Below are experts of layer 2 (counted from 0) of a mixture-of-experts language model. Rows are named router (the router's row for the expert), gate (a neuron's input weights, with its number), up (a neuron's input weights, with its number) and show model dimensions 0-127. Each number is 500 + 25 x the weight over its row's rms, rounded and kept within 0 to 999. Numbers have three digits each.
After each expert's rows: "comes after" lists some tokens at least twice as common just before its tokens as in all text; "gets" lists some tokens that make up at least twice as much of what it gets as of all text. This comes from a sample of Wikipedia text that the model never trained on. Tokens count by the router's weight.

# expert 30
router:487520485525522474514527503524472532477524558483530516470536499467512503532521472533522529511467469523532513528511469522523524474485540521473479508467490463533482516469543502485471524517531527503484486488518470507524496459530482481518529482467540538519488528468516519474527486525467515536473519516483521520531501467520526526488529495487467530487524523532469483527525522477475474529466
gate0:530553517451508517526517499459506485536507495499501441486466479500488481486551478477505521499452511471491476500504465472503476484563473524499494527512512517482486499553482532489528499539514503466473471492482485507533460482560508503518522473555489489480491494474442495497524482511529495479527442460519469489506497530510489524472505490498526482535478470515520529509518506510491511523516
up0:505468465507504460487528483550484491503510523522468480481506526465480460525525509523478522512464527502546484473474519471481498505511456464496470493500494535519511508503494470499469477464517496537493470488490517496474514473473471496491530491501493496519479535509506474508511485520504502496499466544501506473509514457550498499467468473476521481484530426474603500460500512513498474501522
gate1:531508501531475489472483488477521432532505473516500475468489493504476494582470504477481532487540456477513526476504503518515460549548474528477531528503483517543489490458468514511463516518463489480506494531506473528524507479536461546474472494515470504489560487497489486509470465510498489519486477467476502511512496534521514499481486504509513470511479524507517491503483511485553515527508
up1:490501484500477517521500512512520505452506536470510525500560492512515521541479511482515466453508435476533503530492521452486454495490498480525482467492494518509508492457524472522511496477531520465502445468502501473472518529484490502530514472531520500436469475509525446470514527478521533497498492518512522478469497516501528526509469521509490486498499480508540462454524504525518532510543
gate2:501484565520515474498493522501529465480492468480493497533472422549489494477512499489465524503506511486510503526476485516499497485515498498494440514469528535470519495483504512447537529509502455465493500507537512490531562464501528471515508475494475470534492472501429479507489479535486507465476476509502497468520520538485505519493516508521506502484500472470523470520485476497521534474463
up2:557501503467502497519474438498535488489468502489466493527510460460477522489539535542503512540496470507532489499519471520465502470511455543505507480482532495513493487474488515524526481481518464480527480534487514539504499521508510532467541464492503496475501530496485526505502467486510499496505521525521491493530521452476462504454517488467472520513473523496480547523478458560479537516492
comes after: " |", "\n", ".", "1", " the", ";"
gets: " ", "9", "-", " R", " N", " of"

# expert 24
router:504492478487499536535475528521512511517502527499507476519464451484525481533482529495541484477514496481477521475426487503472472506519514496469502475517489460513505518515536472489522515505492494504470527451494509490482500511476552502489491541507495516502472471522480519529498531524480512428542496501450535472475460455516507489537489473533457511486530494492534489461513486537509478464521
gate0:469480495511507516567476502464496480539494509549470471502510505479484486520486510512517494446485526514538491465498498504491480530464574498490573490453515462506480486477507490476490499497505480503489522538487492477477497509500483490505505478502487493513532492480478533532471512492504520479484513520455537483478508492493490452470468519527517538540525446493508480463505461488517567488504
up0:521492500457536446488500504498468515508518518493463471472504490492486506518496473474457519502488486491450533505518538493463537539491512496492468482502506526465475466495519516476511484510564505489508482487504489536463496461482522546460511486499498496536492489526544474487444502522500510511533502525486502556488524484504557481478483500476502516511442531544522455537472511492529494506476
gate1:488503524506504525508461539502539512560470495511525487516511509495537487498479512456512511519518480483508520469469501474464530567479474437496490535491535486490495538490532521451505506501520529502493478501487550472442507508521524510549500513435502486501526513529483478525502495532535493465526487512501488477518480522552526526534513471477477510476508508450502512512502483484468505489494
up1:478554510503479456519478513524502507454517541541513474512529448508485486492525502454466496493513470518501445466522532527532522464522506530504503496482524477496484487488488485488547519518492474476534543516503506515494481510474465502486494485472502475516519560513512519475470495493519535515491509500459547530523543499502527501511503504522502456494489527529512512497531509480434493566505
gate2:472543533517500496516478525479525480499476468531549515516480487501536506461476485509495501498478483449500484479481482487480535560443509501467505491489515452487509505499548478479493521498484507510536532472506515473493473532532494466490533468501494561481507480482508499498502509530495526498513470515513483520507522586464492489492470509541524499504485538503524526451498473462528467482509
up2:488488504503502470494490526440521529472537506475458521487515478517521505505508461508518532469488494524503474495480487505456546506475553483507513452513479501494530473495486533484507482500479489517562565491483514511485496507450551533495531522482472471518522479477493516526538503516485515507527488518483517519452477521453475526508483499476494511476492510468518471448517513472450498457502
comes after: " the", "-", " a", " and", " of", " to"
gets: " C", " S", " s", " c", " f", " d"

# expert 17
router:487519488524524472511532504525471532479524559484531515471536497469514505531520472533519531513471470522530512525514469522522523470487536522473481512468490463534484518470544502479471524514532521505487486488518475503527494461526479484512533484466543535519490529471517520472525481528466513539469520518482520518535501466515528524485528493490465529487522525534470483527526521479475474529465
gate0:478480491521480470514505535541550484495535525524448506506503512524454490506492552500501486510536532519499498465467454511459498508471537524513460500551497547458480467525485505504474501476520515497496519505561489488489494537528475521481512454556528500514506470547527534483469504498488524490493507506547466506532536498473518488530497507511511507523456483532508514513499490526509504530514
up0:445474514513482451512494517508511470482434475521485512496479475514531514528494476497529514527503490498507491534492485486486450550460505500523505529534487549459538519457491475483500504502497482451504539486503498526539525490481514499473537480498514495494551513516467515514527492501463496515491486515499495459525525497453517501525483461502473538551500510538443512479502517484527464486524
gate1:517477443526502471489513516519520520488539497509462498483484496505472523512500476451504471495508526538472506535523499497470461511505495489490510483506513536504485506472462539546464508530511522501492508520485488516536517570491524572550490478510519515520500501497513505537505477494526474507491496505531502511466555496500496457545524484556514524480512436529528508532465495492508475484487
up1:537543529508514468448481489484449560467546465521486569509515498496437518485503495519499534492531491535462501528515509515484506546488535442478503525484546466499495522498512517503522517498492485560526489514499519501499498515483504505485540470483534516472467520494463492509499545496500495502525488515492498487465460522505529511474541518513511502510501461510492493499489512493475489541470
gate2:498493487476536497497463546506551475493512531513514458522534516515487504508547511526544490479495518480452468464499503520520484481521487471443498540539506474501517517513448522524498513478509495496485458498503520467501492489495515514530511505525483496587508491467533484542471476470495483493515483480530526472457464442474496521522507501513512478469476512476471483516457499513502514479507
up2:418498479515491519503489457467533526494513470456473535489459560528519521520501480491464519506495495496479462513495505521512503502515529521499535493526507461477518505490500495529537530509546497487465506541511521453484508489511497526458477503501508488505479498498504492495478507478491531434465493508482450486524521536502501559495479474492496528458540520535533469499509513536510481471490
comes after: "0", " |", "9", "4", "5", ")"
gets: "\n", "1", "3", "8", " the", "5"

# expert 3
router:490492530493498474474556474511501507513476512509430479475469539576445482526479494483473493485485506492527516519516479463522503546531520494506509476469486517503551452543509509481498515528489465520436479505494523477508504479495499499514482474453509499522493511492507514488510510447477490520497467491490477475527512477458414479511502522506496494489492498522514497503541499489475516509507
gate0:495470499477496482483523485485484456515500472467493454457513484501476509506455495502520490501498495479463538458511488527480487500484499465508505482501519448532502481470527479517479528515476441505512529471507480512510536498509487506481497512445539513474490522489510477493491537463541454491468416517524447559485495508518522501516523533483480494480510501497516494507509513489528556477462
up0:487515524484480500472513492526501426469483543499518493538476485517521458490522481455494505502499501517522467474489509484477492499535506510511523493462486479491481488475503478545502462530569525511497483520545474516486488433480521513540539547512472509500491495500517482531463507475480510470468467507473522523513484489439469490520515512505500477518494485463467524469536491485517524545507
gate1:477475485494518503498492473567474513489462517542510478500486502488550505495501509509529520476486503533508487494520515474484523476514522443520521503482495504498467497531470486458523495501483493509473519538527461467545483531541524479528460519511539512514510494518448472499486530515465465560485490464503491469544531492541520484471468515514526521530479535500459536494530501519514467509523
up1:528531510502518481459503510441492496493491542471510504499513520530490547478493494497533524513485538461466514537499494508519465453456456470492520528533481475538524450496500537481499518522527482483468481497502547499520461490480497476499528474496555494505502480508509465551484486502529498507493527522527522533481540513510481477511508533502472493480484489501511435515509523503540541455499
gate2:473506490521493554491507520504490459504529475471473476530455537514486499537493481487415507491493496490537475453497510478472473548529507473466511477490489532530505481542501480514523465490516504520480519499466471504465495544482558499504489474488496471481504510510505526508511507482456511535522494498442540499509498514468455515508522479484523487534463512477483527548475516510482504467495
up2:549486496471530478462489534508535489511541497507491502534492462490463497497493457488522470522468486475488515502472516488534504504513507499479500465588463485473517503464500519519473467482485486475453499486503496501472497496490504525505466531513467475544463525498525533503444553507528551484500497489493514500511535541509466467490542504455527479526464504487513516499503487496491481489541
comes after: " ", "1", "2", " (", "3", "–"
gets: "1", "2", "0", "9", "3", "4"

# expert 22
router:476499505490513500520475506480534438493494468496454505488508473482513508469469509473488491499530496524462489505515497488513496464455460511487474492487514496560477445531436463521461533468529521502533501488440477474511518553525513519513524486526527500528525492465466456454513503505515463477513513486476492499522513530493507516514517509497454531501506471526487513491505533488496545516471
gate0:488469539542504490470448504513520499511506490498530471543519500493505482509505475506454503519527510515463551476486522497479511516524448526513485470491535476529526450474502486513512502514497534518497486530492495485500519510480532479478508477470481502532525502473458533503530477451514469510520468546497544459515503454523508507525468445511483428511491488519498513501502506474495509529445
up0:483498536480448498520532526462544444500490527458508478520459482460462489525510487525474502490485487520531472488506489530455531530467471536538493508542518536525500534480517475493499507511461494492467512496513489533495508530506538511490519533527534473464532496486494518499487492539506477519467563500506490509521471515519517502552524468511505514467512481488476479521528479465460487522498
gate1:496508559486461508532458501501516503449509520504502491495520508503437488517477518511490489466458488496519446476479492487504470527516501512468457456548492474492535442510511521507494527503476539518527528521471519474516523514508507498507502504534526447530536489445506511516536471476519487506505473512501502527453540531473519489503489528514472510532468497521518484500496491509463490503441
up1:495510472483498504432485472534512482528563536503483538551491514442507465463455507525532507508467530488514529463504485557463515493496464536519506495476544481511463504504511525466503506510515466520500520486504488518470502526467489490538493554503562521488508487511514524475483526489494510518504504495527496472522481510538513467477490510468498479469445501500515502529503494500517512484467
gate2:514471554501523511471465478467539486462541512514466491478508516521509459481535496484478469505491492508534509455488496477491483456416515451525486512511537497507498508519491555484489504542495497492492495467478542453516570512510494470494484469485506480485486489498501488500460495485521547489473488516465505492497500479485524457507545514491501501511494505532478485505531518477450496528481
up2:496539473548477507521468545533445548536501514514500467495472445551542487511513510522507474464505523505481531453540459482522508511512519511492513471512507469491515531468498467496506494494528530490502483527509488512451490486533494483518490483524479545493501494512502526555450465511474528508505511500518478493490489485501497506528493487530507420489530471486518488527501495531534491486505
comes after: "-", " (", " \"", ":", "|", "=="
gets: " B", " P", " S", " M", " L", " D"

# expert 14
router:486519487523525473511529502524473532477524556486530516467535500466514503530519472534519531513467470520531510526513469521522524471486535522473484509466491464536482516471542501481471524512534522504486485489518473503524493457526476485517531482463541538521492529470518518472527483527465514536469519516483519521533502465517525525486529489490467528488524527534468482528524520476476472530469
gate0:480522517504505523482492482502540515468498500534501508507446511544484463497446482486479474491478515473461497487516581497487473483501470485496515497494521489467479492535487489535510497546524520472508514526496492532527448498487491473517515483477527475514517501506462473501523526524510486414487468519508510540488486501496505475527499479552486538495477466490479487504489480441528510521459
up0:508493522543555518474569516481495501519491497487482482489491500438524486498508493527489469468507486513486498494452486507467477521498513543511457489504486511471498490519485559486479499521554477496480512516500514469516492532490507524516516516539490494497504513486490530497479522494534485514485497469524512518580542455508506518511510481504483512463513428476528482499501487475527524564465
gate1:470501488476514505488506506535520468507527489535521490475475489501496518483493503561451449478520521514500466511524463492530487501495535444469502507492517513470506505569511501506489535494485508557493484512505448488486495547493496464530518498466502485520500491502477466508518500481504533542564513474507495468512513497487475524507477515492530470492412514517490525480496515541535478490489
up1:516515476493489498494538501490505500525479497500539548472529515516451538509481474428492501504530507573509554474547502505496501474478464539524557475527483482493447496510494486497511503505478495518491511504470485471465478517555515494519521501496475512510485519498494508498477504475499498465493500514499536483499490484495491544512493468509449458510489498554485512511461471553506549504497
gate2:496484519500507499519480525437507471493508485473490462483519499479478481509480571490510510515498504474539494520526518544463508523498453512487484487498546479512473503526486462535486498515448481508471484519501509557546485477488505522515513466499429511447509493533509507505496522547480501480518530479502509476537520505450469460507502518467506485525553476508520494471509454517503493502490
up2:492514492517500497490542500470491513487464472486514489455511497492474492491506477496538499515517519463472479527517524512485505478498496477465426470584528477504505508505482519537480484488471564487457497507506486507517529496489481546514485502490512487505540512475506534522490544485520563440479502483503481514551495506482486512496506553529492477505480487517476497462486486492555524521518
comes after: "2", ",", " and", " the", "),", " New"
gets: " L", " W", "0", " B", " V", " f"